{
  "n_layer": 8,
  "d_model": 256,
  "n_experts": 80,
  "experts_per_token": 2,
  "d_expert": 256,
  "d_shared_expert": 0,
  "activation": "swiglu",
  "moe_layers": [2, 3, 4, 5, 6, 7],
  "router_score": "sigmoid",
  "normalize_top_k": false,
  "routed_scale": 1.0,
  "balance_loss": 0.00456,
  "balance_bias": false,
  "init_std_router": 0.0133,
  "lr_router": 0.00111,
  "vocab_size": 16384,
  "norm": "rmsnorm",
  "norm_eps": 1e-06,
  "tie_embeddings": true,
  "optimizer": "soap_variant",
  "lr": 0.00596,
  "beta1": 0.95,
  "beta2": 0.95,
  "grad_clip": 1.0,
  "batch_tokens": 131072,
  "seq_len": 1024,
  "train_tokens": 480900000,
  "steps": 3669,
  "dataset": "wikipedia_en"
}
Below are experts of layer 5 (counted from 0) of a mixture-of-experts language model. Rows are named router (the router's row for the expert), gate (a neuron's input weights, with its number), up (a neuron's input weights, with its number), down (a neuron's output weights, with its number) and show model dimensions 0-255. Each number is 200 + 30 x the weight over its row's rms, rounded and kept within 0 to 999.
After each expert's rows: a language model's description of what the expert responds to. This comes from a sample of Wikipedia text that the model never trained on.

# expert 58
router,203,200,103,215,202,241,270,236,195,123,195,234,259,187,224,172,199,261,173,195,235,221,205,219,216,190,246,179,218,230,182,215,217,142,204,224,216,117,202,230,184,201,162,187,193,219,176,279,142,249,139,178,215,209,211,213,182,219,179,252,257,157,212,183,196,189,261,177,149,191,217,191,183,200,165,205,211,237,191,204,168,212,133,185,183,183,172,205,245,179,185,211,197,201,209,205,217,192,195,198,204,207,266,220,214,239,152,220,228,203,160,196,198,167,242,241,278,201,239,158,159,205,208,242,195,217,202,232,247,224,156,201,206,221,170,202,208,138,235,198,167,203,196,201,210,222,223,205,222,233,207,235,189,221,185,202,203,211,184,166,157,172,200,192,166,171,219,169,126,164,151,212,185,188,212,223,172,178,212,199,190,211,220,213,239,208,254,206,246,198,219,165,175,199,140,171,231,214,231,210,191,216,180,221,175,200,222,136,234,179,179,192,212,220,183,264,152,206,176,159,128,191,176,189,199,172,151,191,195,170,188,187,218,193,233,209,208,200,168,212,226,175,239,237,197,198,205,209,156,216,258,183,229,223,188,231
gate1,239,144,262,202,240,214,210,190,208,165,198,176,200,172,218,179,233,221,202,222,234,189,189,218,211,209,185,187,221,181,163,207,148,181,215,170,180,215,167,129,150,175,232,215,168,178,192,199,189,221,203,181,239,179,196,220,226,203,163,185,167,155,170,232,239,189,196,264,196,172,158,257,220,103,152,194,178,215,191,194,210,220,171,204,152,242,218,256,210,233,245,226,213,262,178,202,232,193,218,273,219,193,199,182,195,172,173,192,194,197,170,211,173,148,231,206,145,213,210,147,175,231,195,197,210,146,223,224,216,180,220,201,179,186,165,251,161,184,244,178,198,212,184,231,230,199,158,206,234,260,167,213,144,148,182,240,210,152,229,247,218,210,220,190,199,176,228,249,200,218,213,142,183,212,233,228,189,192,165,180,162,260,206,204,155,246,175,175,241,187,181,216,199,191,254,240,183,215,212,207,234,215,248,200,184,202,166,189,241,157,185,198,151,206,223,222,206,211,199,210,210,206,198,174,238,213,152,187,117,147,170,199,186,212,173,215,252,251,232,148,253,210,185,194,228,226,200,213,211,158,149,188,189,186,234,227
up1,164,181,131,213,205,204,178,225,184,228,191,225,195,222,188,177,231,171,182,204,181,207,182,202,214,182,219,205,179,218,211,203,177,262,172,254,230,209,227,243,241,202,145,218,237,235,190,211,225,169,165,229,156,205,167,189,171,219,214,188,233,219,207,182,150,190,192,104,196,183,197,196,204,220,233,182,202,194,186,239,187,226,256,210,258,209,177,136,138,187,220,187,175,200,211,234,134,235,204,188,223,190,198,204,187,248,183,210,230,166,226,149,237,204,128,200,221,200,161,229,193,155,248,181,122,264,199,157,205,235,201,251,213,223,191,165,222,199,197,239,181,239,226,225,199,228,238,185,194,157,221,199,274,208,195,210,188,245,203,199,161,177,202,207,211,187,146,190,238,166,244,221,168,177,193,168,185,229,221,225,208,205,156,221,240,143,207,238,213,203,183,190,192,244,157,173,237,199,162,188,240,182,99,176,219,208,201,181,155,238,207,183,214,206,187,155,213,209,231,183,198,225,241,200,185,157,200,186,256,190,218,199,214,199,215,223,225,172,201,250,156,164,149,223,167,159,174,207,187,249,194,233,211,205,180,122
down1,282,234,193,231,150,257,262,107,191,177,205,266,220,227,211,194,180,215,177,168,212,272,211,227,183,194,215,173,240,182,202,190,213,163,208,248,197,223,217,213,167,206,164,212,175,170,171,242,164,164,170,225,175,179,218,251,219,180,185,228,215,162,225,166,162,147,185,155,179,195,247,158,234,170,221,168,198,205,207,245,193,254,254,159,159,224,192,205,175,217,176,237,179,166,187,245,148,194,153,199,181,194,225,195,227,163,194,146,242,204,133,178,181,223,218,186,254,203,241,211,228,195,177,216,200,201,226,235,225,217,192,168,148,253,160,209,217,217,184,248,198,213,177,182,186,182,187,195,226,208,225,176,237,207,186,202,169,217,208,193,147,173,201,172,243,168,244,184,251,165,278,190,200,201,196,202,177,160,248,200,168,186,190,192,179,165,262,184,231,179,235,229,192,188,195,169,200,220,266,201,237,213,209,197,166,253,238,210,225,231,199,230,223,186,170,211,220,232,173,240,209,233,211,180,212,194,217,169,194,163,188,150,239,185,242,168,161,174,166,182,175,233,175,163,219,197,190,158,175,173,193,197,227,206,176,233
Line breaks ending list items, table rows and headings, especially See also sections and Preceded by / Succeeded by boxes.

# expert 44
router,179,207,152,189,206,189,283,272,221,132,170,243,263,190,187,194,220,193,228,193,222,190,206,188,220,219,273,202,183,230,220,167,212,217,164,205,167,167,173,198,191,225,194,246,184,209,182,250,139,177,162,197,210,164,209,215,242,200,151,190,244,193,226,166,215,173,227,184,176,197,226,193,164,209,111,163,294,232,232,197,186,244,167,216,199,174,182,204,220,181,191,195,201,129,251,195,213,222,186,191,225,197,237,162,181,251,206,224,241,239,215,240,187,222,202,239,214,204,243,174,212,260,227,261,186,200,193,197,203,234,184,221,184,180,162,182,207,145,226,141,177,219,162,244,214,225,218,139,155,210,168,209,181,160,171,192,218,210,267,250,196,209,184,192,159,210,191,192,182,185,139,219,205,245,236,213,204,229,212,200,175,284,187,269,211,218,199,232,191,202,209,202,208,169,169,184,252,185,228,189,198,179,140,170,228,225,222,204,257,207,205,214,161,208,177,176,155,197,222,193,160,210,222,154,197,191,236,186,211,173,200,197,207,213,178,215,208,216,189,216,154,164,230,199,152,182,190,230,222,179,189,197,155,222,178,208
gate1,200,256,135,226,200,172,272,196,176,218,221,231,216,192,223,207,199,202,141,210,258,157,194,220,264,218,210,199,218,225,195,198,201,192,244,170,152,203,213,178,152,148,182,166,181,183,150,258,261,205,214,194,259,258,172,203,200,213,200,212,175,235,188,210,180,176,218,190,226,162,191,212,190,206,173,152,236,197,234,192,182,174,227,197,194,187,131,229,174,124,217,155,193,174,184,148,193,210,253,162,209,220,190,180,177,184,213,199,163,178,237,207,186,201,181,205,195,191,194,134,275,169,144,188,168,225,172,160,178,205,176,186,198,179,189,166,272,222,180,224,171,226,241,225,216,206,137,261,166,185,200,189,192,193,166,225,228,234,152,174,210,182,168,271,197,240,198,189,210,146,232,232,194,151,219,157,201,232,235,184,207,198,210,193,227,235,188,242,191,197,201,207,206,226,140,162,146,226,196,198,177,173,167,219,259,193,235,205,161,243,181,254,194,218,204,210,242,227,205,215,151,187,182,188,164,235,214,176,192,186,213,154,176,207,216,249,182,204,171,200,134,193,196,186,221,227,166,190,222,163,229,184,195,179,156,175
up1,232,208,190,205,199,185,251,258,187,199,230,193,228,205,207,196,211,229,192,195,232,163,195,188,187,238,257,192,184,217,194,218,172,213,173,156,200,219,197,190,154,183,191,203,216,202,169,213,262,216,211,173,234,200,225,203,190,143,161,220,194,219,202,224,208,165,243,215,199,181,159,155,166,206,208,136,197,178,247,160,153,244,246,195,160,200,178,198,213,152,204,163,187,186,219,154,231,212,236,169,196,192,181,196,161,194,146,205,198,192,236,166,216,222,157,218,231,196,186,223,233,194,144,206,144,205,190,170,188,156,186,181,192,202,174,136,194,196,159,184,145,203,243,176,136,240,199,220,149,185,193,160,229,205,128,205,212,198,159,179,242,173,217,188,214,206,212,178,247,195,180,254,180,178,244,149,234,204,197,212,165,190,218,238,168,242,223,208,202,214,187,230,251,212,159,173,170,230,227,158,141,132,169,182,163,217,213,143,219,242,167,232,134,166,170,225,229,245,222,273,156,203,150,196,232,240,197,184,177,225,249,168,212,230,215,257,193,229,182,192,185,168,218,179,200,222,168,167,229,183,255,187,225,143,152,193
down1,212,208,245,257,232,185,168,216,192,188,193,230,160,202,194,183,182,168,220,201,192,194,223,222,177,159,233,140,230,191,220,165,214,221,189,182,185,264,237,171,208,210,249,142,222,193,202,224,193,240,194,204,202,170,181,119,245,176,142,176,249,181,224,172,220,239,214,238,170,143,241,158,122,207,178,134,175,212,178,220,155,183,203,195,216,177,236,176,211,181,267,183,191,228,186,213,242,187,235,168,225,227,204,220,137,240,220,167,222,190,184,165,221,188,190,205,198,182,170,186,175,176,221,151,186,144,195,208,228,181,192,191,241,254,208,238,204,209,183,180,199,115,180,211,204,168,192,208,150,199,248,222,197,231,218,200,175,175,201,210,204,231,188,188,188,224,205,162,186,220,213,127,258,178,248,182,198,179,205,254,198,237,204,210,218,177,166,213,170,170,269,257,201,217,178,202,162,233,153,228,207,194,208,219,208,206,272,176,212,203,218,214,189,270,210,170,186,247,152,193,224,223,168,218,190,210,234,219,248,201,244,173,216,217,199,192,155,225,173,243,205,214,207,249,151,212,248,173,273,189,209,218,187,197,208,224
Linking verbs and contrast words in explanatory prose, such as is, was, are, may be, but, However, although, often before not or used.

# expert 27
router,178,149,166,195,150,245,223,236,189,204,189,277,214,237,188,186,194,245,194,170,200,178,198,216,160,224,204,227,198,226,195,196,207,238,211,246,180,166,196,208,193,263,219,239,152,250,189,196,197,243,157,194,296,213,232,163,181,200,172,259,161,196,187,172,200,194,198,185,200,186,247,149,209,195,136,199,238,253,269,169,203,203,186,202,155,190,184,220,242,197,241,166,184,190,198,183,194,206,212,149,138,185,216,200,187,216,151,209,217,200,234,163,228,174,212,201,228,194,236,203,174,196,155,222,182,210,192,178,156,237,194,214,191,198,203,105,205,160,221,198,158,235,252,176,184,205,155,186,203,191,159,183,192,207,134,211,184,253,188,254,173,182,183,218,213,188,211,194,181,181,105,182,215,217,192,188,212,195,202,210,260,257,203,243,209,233,175,209,209,196,222,213,179,203,207,158,207,232,238,228,213,187,165,192,175,176,198,176,214,136,148,161,166,207,243,188,177,190,202,149,183,208,247,155,161,199,189,170,203,228,234,178,190,193,201,152,231,224,225,227,163,234,214,241,176,228,201,258,177,222,176,211,155,263,198,231
gate0,197,188,155,181,236,253,200,203,221,248,150,240,206,204,183,211,127,232,229,210,195,200,201,202,170,229,269,210,171,235,205,160,174,188,241,159,165,156,191,198,184,195,215,216,179,178,225,228,229,181,149,239,210,224,230,168,244,175,237,159,224,223,194,181,183,194,192,205,212,177,201,156,191,210,148,211,228,220,211,205,169,207,220,191,164,191,153,240,210,116,216,201,231,167,167,173,198,183,233,163,142,129,180,212,233,216,182,186,172,152,265,196,228,152,159,197,192,219,178,255,187,186,243,182,200,212,161,226,191,140,233,241,211,212,278,188,169,195,135,217,167,216,239,212,186,183,263,190,166,219,171,241,191,235,188,220,211,229,215,201,158,208,269,195,169,174,181,195,202,204,221,211,220,226,156,162,201,192,276,223,197,236,280,213,232,198,214,154,203,210,218,214,202,155,212,188,187,179,180,206,226,164,165,206,211,176,167,201,166,229,226,203,185,251,230,219,177,190,182,225,154,142,247,166,179,200,185,182,222,238,187,256,210,193,217,163,207,213,194,207,187,245,184,164,201,177,229,257,211,154,184,230,197,249,196,209
up0,201,215,197,199,257,233,218,198,204,154,197,189,173,195,176,139,186,199,237,227,185,233,218,193,136,182,250,197,162,179,183,246,202,202,192,153,174,177,201,190,237,191,192,201,214,160,224,159,245,247,164,190,194,184,253,191,240,148,187,157,274,272,175,155,257,199,167,172,243,283,168,188,174,216,173,182,215,201,230,199,167,232,208,195,149,220,188,191,179,211,183,207,159,240,253,189,245,214,222,218,166,175,188,184,201,233,186,245,162,137,255,204,223,235,197,245,186,154,202,194,185,237,244,213,184,186,198,249,208,191,197,169,172,178,200,243,144,248,221,210,206,189,229,207,207,231,242,170,150,143,180,169,193,256,174,224,149,211,213,176,176,172,195,209,240,209,157,231,189,215,214,185,192,222,183,177,158,175,193,185,201,182,236,229,216,222,144,210,184,207,193,154,170,225,206,174,204,151,197,151,188,174,166,247,177,164,167,194,196,185,209,221,199,238,193,229,197,201,170,170,159,176,202,212,211,152,219,188,219,207,242,269,137,171,220,176,188,200,189,211,220,172,195,227,223,268,223,263,250,154,190,162,187,198,199,188
down0,204,201,173,209,242,238,193,173,241,198,178,219,186,260,193,167,293,199,165,239,169,226,190,249,224,232,212,189,237,218,193,212,210,160,182,162,240,199,183,212,193,169,141,233,198,200,144,225,202,189,210,185,194,242,178,158,136,231,174,211,224,175,226,225,174,164,138,223,176,230,215,200,194,243,232,216,191,205,192,181,208,158,170,215,218,198,213,179,171,211,187,169,203,142,196,248,224,212,219,284,202,261,219,184,234,203,255,226,194,238,211,187,190,164,226,250,164,178,117,217,177,203,141,199,186,222,214,174,227,219,244,191,203,190,149,157,200,175,171,185,240,206,230,208,165,244,240,185,220,213,175,245,202,238,234,214,196,188,207,153,205,162,206,229,189,223,186,190,166,238,246,209,161,166,226,224,252,191,183,179,193,245,183,168,243,201,183,171,173,179,187,223,178,201,221,194,220,157,178,215,249,217,241,188,207,238,165,196,229,267,156,196,198,156,199,182,183,203,224,226,221,246,182,140,208,184,225,239,140,209,151,199,281,177,195,201,206,200,226,201,183,168,168,217,210,192,250,195,232,209,220,135,227,175,236,238
Byte pieces and accented letters inside Vietnamese, Thai, Turkish or transliterated names, such as Nguyễn, Thai script, Río, Khurasan.

# expert 12
router,205,144,182,234,206,197,221,259,223,179,203,268,266,170,204,162,220,203,218,242,233,165,200,212,192,178,196,228,196,185,183,187,185,191,147,245,167,183,178,189,246,204,194,220,205,202,202,208,193,252,220,206,179,274,190,219,246,231,153,243,160,171,211,125,204,200,235,211,187,189,203,152,172,233,182,177,201,207,256,231,149,229,150,226,196,190,213,243,232,235,200,182,164,199,206,148,163,203,204,141,251,164,210,192,177,273,241,215,233,210,206,252,197,181,225,241,220,177,175,185,153,243,219,230,222,242,160,215,231,235,179,218,116,239,207,187,203,212,182,205,233,213,189,184,175,163,172,163,119,203,200,227,203,221,164,232,161,240,191,195,246,231,216,217,210,216,177,175,187,193,181,195,187,194,203,200,222,232,185,169,272,214,195,210,228,212,249,226,225,189,138,126,145,133,243,212,206,232,219,210,186,229,174,214,178,189,205,194,236,192,216,178,163,258,218,183,183,222,191,232,132,172,199,200,169,196,157,173,177,197,215,166,241,202,202,175,237,227,185,258,201,202,209,232,203,193,224,171,197,209,220,236,177,218,202,185
gate1,218,190,224,187,195,200,196,230,197,174,151,195,218,151,216,182,196,164,168,222,190,218,210,171,175,236,215,184,181,239,200,157,157,200,208,162,200,201,196,109,172,184,221,145,151,203,259,217,191,287,196,169,202,180,258,155,211,211,200,189,165,226,255,184,214,170,172,214,237,250,206,242,227,261,197,164,170,218,176,196,228,149,208,175,194,114,160,216,235,218,188,166,203,235,206,264,229,197,216,225,195,124,232,217,213,271,215,292,166,228,241,202,167,254,229,173,225,231,244,218,213,211,210,205,153,202,194,204,239,180,216,204,208,218,180,190,220,251,189,200,223,217,175,205,236,205,177,196,178,147,232,202,223,219,200,182,165,219,183,221,271,194,219,233,165,229,155,213,197,246,207,215,183,190,222,166,225,196,242,204,198,217,165,215,200,181,216,184,204,165,201,172,179,206,148,209,193,206,139,192,162,233,214,213,193,162,243,189,130,226,190,185,208,200,191,205,192,139,226,201,186,144,200,167,220,169,165,218,237,195,193,208,195,189,204,201,195,199,199,244,124,173,157,142,202,212,194,209,155,207,131,210,215,210,186,198
up1,176,220,149,228,194,236,225,228,194,181,217,208,195,235,228,255,177,171,160,212,176,243,188,159,198,173,182,177,208,186,243,259,180,192,178,189,219,179,198,201,228,149,167,203,187,172,191,219,189,214,170,192,195,222,212,189,237,172,239,238,193,186,216,151,211,220,157,171,197,209,158,202,148,145,256,171,208,193,220,198,246,168,228,206,127,248,219,222,204,217,223,167,153,238,117,175,198,260,208,178,211,239,173,197,167,205,269,141,196,207,191,217,212,177,176,261,251,233,184,211,169,218,167,200,208,197,226,210,260,239,177,195,157,153,183,227,173,233,197,146,176,201,184,236,217,195,245,218,283,193,218,256,155,188,227,180,225,223,230,209,242,180,247,175,216,205,150,212,152,214,277,208,191,215,221,215,208,207,189,181,229,193,198,167,205,210,226,233,239,201,242,199,198,228,194,217,202,207,217,255,184,203,165,208,206,225,184,198,192,203,181,198,247,193,211,171,174,244,276,195,193,212,209,202,222,251,188,193,196,225,207,270,218,156,171,202,167,218,219,189,162,266,236,198,234,133,217,222,219,233,206,180,223,257,212,240
down1,184,250,166,210,153,210,187,234,164,145,263,131,239,200,220,214,230,177,200,214,153,167,203,145,219,183,205,230,196,205,168,185,224,195,234,235,176,215,156,169,128,213,165,161,213,227,257,204,160,200,226,160,192,211,178,164,112,164,241,197,183,221,140,224,185,229,231,194,163,203,225,190,205,237,187,183,241,162,218,198,145,210,177,229,234,187,165,170,299,168,159,211,175,192,226,244,200,233,218,213,182,214,202,234,213,216,237,230,197,244,184,155,175,202,145,246,184,226,232,199,184,208,195,234,158,217,177,181,197,181,164,169,221,188,172,172,170,182,195,207,176,225,296,249,192,209,227,168,219,189,236,188,204,149,205,225,189,169,214,173,206,206,205,219,212,186,186,195,187,153,213,190,215,230,210,202,215,171,208,234,225,181,163,167,258,214,210,184,185,225,163,175,198,180,216,209,184,197,167,181,178,163,175,146,208,225,198,204,167,245,257,196,208,224,193,168,155,204,173,204,206,230,160,244,217,161,192,193,186,192,249,147,187,186,246,200,245,157,244,193,238,177,217,208,189,228,225,220,190,255,258,211,246,146,207,201
Word pieces inside Indian personal and place names, such as Bh, Raj, Singh, Delhi, Pradesh, plus ″N in Indian coordinates.

# expert 49
router,151,183,168,211,216,246,226,247,198,180,189,276,203,172,146,180,197,171,183,248,172,153,158,192,181,131,270,219,211,225,189,188,231,203,187,256,194,163,199,251,180,203,199,221,126,228,180,210,174,187,189,166,166,176,149,195,243,210,196,275,285,241,186,189,225,194,187,181,230,230,178,198,189,192,166,190,229,261,186,204,161,239,173,232,159,176,133,211,234,205,189,153,158,175,298,217,155,196,206,179,182,182,189,213,257,211,184,196,208,204,184,205,239,184,240,229,212,162,255,213,222,249,166,230,166,143,161,161,229,204,193,224,225,199,229,181,207,168,241,184,177,204,217,179,186,149,205,211,211,229,143,229,230,171,204,235,205,243,244,214,212,233,220,193,182,219,215,190,197,197,131,189,225,177,209,189,179,209,176,202,215,207,227,248,189,235,190,250,200,207,187,178,182,185,152,196,187,206,219,186,193,197,181,193,166,159,249,155,180,176,232,175,176,200,194,211,195,203,247,212,195,217,148,198,188,163,206,218,161,197,172,142,236,237,203,193,202,204,199,251,183,238,193,178,162,180,234,214,179,145,217,234,186,199,189,245
gate1,261,205,200,222,286,183,194,214,204,222,195,231,250,197,214,196,238,182,247,165,221,175,228,203,185,242,202,250,215,212,222,224,217,200,164,176,206,167,199,142,187,176,228,185,140,163,204,201,209,116,170,218,197,231,125,202,170,204,194,214,197,170,165,163,176,233,246,188,239,213,276,241,185,233,159,193,227,186,194,220,239,203,225,195,142,189,191,197,179,186,216,177,187,229,171,218,228,251,243,239,190,235,226,186,197,181,158,172,201,193,194,172,187,228,236,248,187,204,205,244,262,190,213,195,171,223,196,240,220,199,241,237,207,209,225,205,205,191,247,246,205,160,221,204,204,167,143,230,187,173,187,171,209,202,182,194,193,198,148,243,174,204,182,219,210,197,175,213,167,180,175,255,128,148,190,179,155,187,204,192,233,190,199,221,203,202,156,205,223,161,173,191,173,186,243,179,204,184,232,196,201,272,169,182,203,176,224,138,195,206,211,252,189,243,171,216,208,166,151,149,188,217,138,128,215,219,192,240,219,235,287,123,228,233,180,204,177,202,214,241,167,223,196,186,222,220,215,246,169,193,185,203,213,188,189,179
up1,178,221,186,227,177,223,220,241,155,232,177,168,182,267,263,187,181,195,222,166,210,211,189,179,249,204,251,204,225,153,159,185,169,219,208,216,243,249,184,233,200,197,186,214,244,187,153,202,196,180,221,168,172,195,169,142,161,143,184,200,231,173,222,232,212,186,212,233,217,201,151,168,166,149,257,180,170,154,210,205,212,189,197,177,231,240,187,213,160,211,198,212,236,204,187,207,151,204,214,204,209,215,190,192,278,183,228,177,197,209,176,233,252,180,202,200,175,206,190,172,218,223,222,205,176,179,270,230,197,154,210,105,192,175,192,183,164,197,191,164,167,175,192,179,194,207,297,170,154,143,143,169,207,252,272,227,229,201,195,167,207,215,177,196,214,214,202,167,215,196,256,186,227,270,174,201,154,215,173,259,205,188,192,157,224,200,189,197,201,248,185,191,210,221,167,237,184,184,207,212,138,152,225,152,212,182,186,214,230,229,172,275,219,191,210,218,210,201,203,193,184,218,256,188,215,216,175,172,156,212,207,283,228,220,178,234,180,195,184,150,192,198,242,216,223,173,179,209,187,179,208,226,205,198,254,186
down1,196,208,193,236,152,228,158,232,248,159,223,201,202,190,192,244,174,156,233,169,174,214,138,196,223,209,190,226,190,215,174,221,236,204,222,208,246,194,204,176,229,181,215,181,184,259,237,199,182,203,174,199,232,231,217,172,172,187,186,285,172,202,220,201,240,186,177,184,147,226,182,177,153,211,245,185,196,193,228,186,256,158,191,232,172,205,237,226,210,206,178,210,247,218,190,220,83,220,166,174,230,202,220,216,239,245,228,204,214,188,165,205,230,165,247,138,212,173,199,216,225,243,158,237,222,207,202,173,188,173,138,188,192,256,220,178,166,175,209,220,200,208,182,214,179,203,204,188,177,142,174,171,184,167,169,199,232,152,179,238,185,198,214,218,229,208,198,184,191,197,202,216,206,216,233,153,225,229,205,178,228,193,294,198,170,185,184,160,156,177,215,183,199,150,214,196,183,245,202,180,209,168,262,286,212,269,225,134,206,210,192,170,208,177,154,192,228,199,171,210,197,197,210,205,181,216,136,188,170,165,185,214,203,150,258,172,230,268,185,258,209,236,185,224,220,194,174,210,228,210,207,227,192,152,170,175
CJK character bytes and romanized Japanese, Chinese and Korean syllables, such as no, ume, ō, ong, Jin, in titles and names.

# expert 28
router,207,192,146,202,168,211,213,264,213,90,165,227,260,198,177,167,226,234,235,186,209,152,199,165,193,217,281,211,221,223,199,219,210,206,150,222,168,178,198,208,219,199,189,244,186,199,184,259,205,192,171,179,233,217,192,207,249,248,166,238,234,157,178,153,201,206,241,191,206,199,208,191,180,175,144,159,263,215,263,201,176,267,181,206,240,149,176,190,204,181,159,142,198,173,248,172,183,196,173,202,177,187,221,210,192,216,181,237,212,215,198,271,197,178,242,173,184,234,246,223,151,244,190,234,182,197,201,188,168,197,203,149,214,239,178,196,174,153,175,138,195,188,189,233,176,209,215,154,189,153,134,218,213,207,236,208,208,184,211,225,231,242,214,185,161,157,160,212,167,169,180,219,181,224,177,215,178,217,202,164,196,244,171,281,199,197,188,225,185,158,211,225,221,186,172,198,207,187,250,202,197,219,173,144,186,239,244,213,233,203,198,184,147,216,173,231,184,207,202,208,168,171,236,176,189,182,240,213,205,165,244,190,220,256,186,175,220,227,205,188,218,205,229,242,181,188,184,234,219,171,254,168,150,172,180,204
gate0,182,217,213,209,209,198,222,190,182,178,167,169,207,250,266,207,223,207,208,196,144,196,233,264,201,166,249,186,177,241,204,184,209,235,164,143,163,235,206,214,216,222,138,188,171,212,206,189,245,193,165,180,228,237,175,257,214,217,271,196,194,186,152,212,213,244,172,174,247,154,222,157,178,148,239,206,166,155,189,195,140,191,188,222,212,196,218,225,182,158,146,179,207,245,184,225,258,191,198,198,206,185,222,170,217,159,189,194,228,189,219,186,223,210,187,204,185,182,181,217,166,255,190,176,222,177,203,227,172,196,166,172,187,202,189,177,164,271,244,248,199,213,207,181,227,243,209,218,187,185,190,202,152,190,131,258,217,248,246,219,158,227,184,197,203,190,206,224,131,167,185,192,171,184,265,197,174,205,216,228,197,224,145,235,267,179,208,225,189,220,124,156,212,146,241,187,202,238,182,216,216,134,249,242,180,191,188,209,225,244,240,197,177,184,192,231,199,186,220,219,206,195,251,155,168,155,212,222,203,177,243,227,185,212,235,158,255,234,230,215,198,178,266,195,215,202,186,226,211,225,229,225,191,195,173,221
up0,126,207,225,237,187,181,216,168,200,179,161,175,193,207,194,212,216,182,161,269,154,179,209,204,246,191,233,161,209,187,169,203,207,224,173,229,180,238,215,186,191,215,217,198,130,186,147,206,146,168,188,213,218,223,204,222,244,245,228,163,159,196,194,176,169,265,203,160,222,188,132,156,217,173,254,199,229,203,212,167,163,249,219,221,186,208,200,225,233,162,169,226,191,183,189,294,242,217,181,197,203,235,206,170,209,184,219,241,192,144,190,184,222,252,190,179,151,193,244,197,168,200,176,175,172,210,234,183,179,157,204,199,178,185,152,173,194,244,197,183,147,183,203,206,201,166,198,167,217,205,233,193,183,243,196,238,187,229,214,197,190,193,182,194,221,194,161,221,165,223,202,183,216,246,161,178,218,130,190,167,156,244,216,245,266,123,200,200,192,225,222,203,221,175,193,198,206,206,176,195,216,175,188,201,213,175,203,219,256,252,251,203,179,193,222,251,231,182,210,183,170,194,193,171,206,139,152,167,178,205,170,233,143,193,225,174,223,247,195,223,234,149,216,240,192,148,114,180,178,234,240,251,169,208,198,216
down0,187,191,201,198,203,207,146,252,220,257,178,221,199,203,159,168,199,204,194,182,179,208,208,169,229,218,182,170,214,184,251,215,189,181,184,192,209,130,167,143,210,165,206,232,254,190,214,186,197,208,185,139,200,192,203,203,220,231,147,231,226,192,227,177,196,187,227,187,197,182,170,228,210,224,169,173,204,209,147,202,234,183,211,228,213,224,188,190,173,181,251,183,221,228,167,201,161,175,177,257,229,202,208,229,212,249,226,204,118,203,235,237,181,188,232,172,234,261,187,263,237,207,220,202,175,190,226,134,218,244,214,196,221,154,181,242,179,225,189,212,185,241,180,210,182,190,179,195,183,193,220,179,249,189,248,212,224,205,147,237,186,198,214,167,170,214,158,207,207,169,205,150,176,183,199,229,212,230,168,251,201,198,157,190,191,247,234,154,156,178,164,234,185,166,167,242,184,158,198,209,170,245,136,220,181,264,187,181,132,198,217,204,203,224,168,176,149,186,165,181,229,192,214,220,210,208,158,220,235,174,230,133,212,206,174,219,288,193,207,261,185,184,164,239,203,209,189,233,158,137,169,170,174,172,166,118
Commas, and, to and or that join list items or clauses, e.g. author, and; precision, durability, and; Smith, to.